Experts of a small language model: 512 squared ReLU neurons an expert.
Below are experts of layer 5 (counted from 0) of a mixture-of-experts language model. Rows are named router (the router's row for the expert) and show model dimensions 440-479. Each number is 128 + 32 x the weight over its row's rms, rounded and kept within 0 to 255. Numbers have three digits each.
Before each expert's rows: a language model's description of what the expert responds to. This comes from a sample of Wikipedia text that the model never trained on.

# expert 22
It responds to: Periods and full stops ending sentences or headings, plus decimal points inside coordinates like 54.419°N, often in academic biographies.
router:141082118138078110151154166133110032182131119070147171126127139201143178150159140081163152171085141075138185146154130096

# expert 20
It responds to: Surnames and name fragments after first names or Mc, such as Smith, Singh, McNair, -ová, Kahne.
router:141164122085103098145117118132081064129169149170144150115099098145113118103120150086162162151097120130077155160134153069

# expert 21
It responds to: Number pieces inside measurements, coordinates and statistics, such as heights, distances, decimals and percentages, next to km, mm, ft, °.
router:122115137155055136142160155099112100227153140094142134137135123122148125146137101161160088197144114079106180176138173124

# expert 23
It responds to: Table cell pipes at line starts, list dashes, and prepositions and linking verbs like of, from, against, became, called, named.
router:153100148113074129126154116076094085148120158145141153115094120158186136140115115152121160082107144119131174132146105186

# expert 15
It responds to: Infobox and election-table field labels after a dash or line break, like Coordinates, Votes, Candidate, Born, Architects, plus "the" after prepositions.
router:111126073148106116086141066140130125156132149090082138108140175120183132203092131097118114171093139148119171137180124129

# expert 18
It responds to: Countries, regions and states after in/of, such as New Jersey, New South Wales, India, coast, and the word "more".
router:146112118174093153117174112090103126165159150150138120122069140167184166109069208123191123142144165077121161135136070180

# expert 12
It responds to: Names and terms in racing and sports results tables, such as Championship, Racing, Cup, Chevrolet, ATP, team and club names.
router:140091130165121174108161128154126110110146138155171155148097131121112102131125118103142133141123104089052146188135150144

# expert 5
It responds to: Words about albums and songs (album, released, Label, music), cells before track durations in song tables, and quotation marks and dashes.
router:166127198088092106133125154132108071141180116055136196109103143092137115130085148071186105165085130139144165175169087155

# expert 10
It responds to: Suffixes and middle pieces of words, especially medical or scientific terms (tachycardia, mononucleosis, -osis), plus year prefixes like 201, 199.
router:166106101134119133100142135124080034140092146111169155149089109120128111115147098118196073153136118104109168177192093119

# expert 9
It responds to: Indefinite articles and determiners (a, an, one, another, this, each) and the word or word piece right after them, like "a number", "a series".
router:120111122124070112099109163123083077133075131152144139171133144117167141149089122123132112144125130108145147179149149136

# expert 17
It responds to: Final digit of years after 199, 200 or 201, in species authorities, asteroid designations and sports careers, plus taxonomy words like Phylum, Animalia.
router:121128162076087119130141088080109127139159129094125159132145131107130074165106121139134156129157186108141133104098111140

# expert 0
It responds to: Words in war, army and government contexts, such as War, Army, Party, National, government, and the "th" of ordinals like 6th.
router:147164095162094171115157135145138075150147090112128156149100158159163122105072150115144165137103083151135173179156083145

# expert 13
It responds to: Definite articles and possessives (the, The, his, her, their, 's) inside running text and in titles of songs, films and shows.
router:118109163098077099105091116131052104130112154126139173148158119128102146147109103065149145178177148093135195126122118172

# expert 2
It responds to: Function words and verbs opening place descriptions, such as "is" in "X is a township", located, near, village, coordinates.
router:149109148141128121169207143058145106156199105141149128115145166069131160135074141100172138152119151169094148148107148110

# expert 3
It responds to: Auxiliary and function words in running prose, like had, has, there, However, According, due, often right after a period or "that".
router:169085093179105145118175131140123080140108169151141092132109087112146106147101161126119149161124147067119157115157095140

# expert 4
It responds to: Digits, spaces and parentheses inside tables of election votes, sports stats and football positions, such as Votes, Turnout, FW, ±%.
router:136148099156086138124175167107108158150184141127100148108142154102151172171105187110139174164149169144145119176143106127

# expert 16
It responds to: Pipe separators between cells in sports results and schedule tables, especially after team names or scores, plus basketball and baseball terms.
router:132145130158087123115161167084060048136148116115157202145094193160133131143093109127144161123114130096133152132148183131

# expert 19
It responds to: Colons after infobox or taxobox labels, especially Chinese-name, calendar and Order fields, plus "such", "as" and "titled" before lists or titles.
router:115128102157107110152188120129088040133143129128162143129123116137139149149160151074101118134142159078087141154132113163

# expert 8
It responds to: Coordinating words and commas joining items or clauses, such as and, or, but, &, while, however, often in biographies.
router:142104134139109137137142141111094100143092184156120115103099117108185135114110127073090139148113119130120139156139169126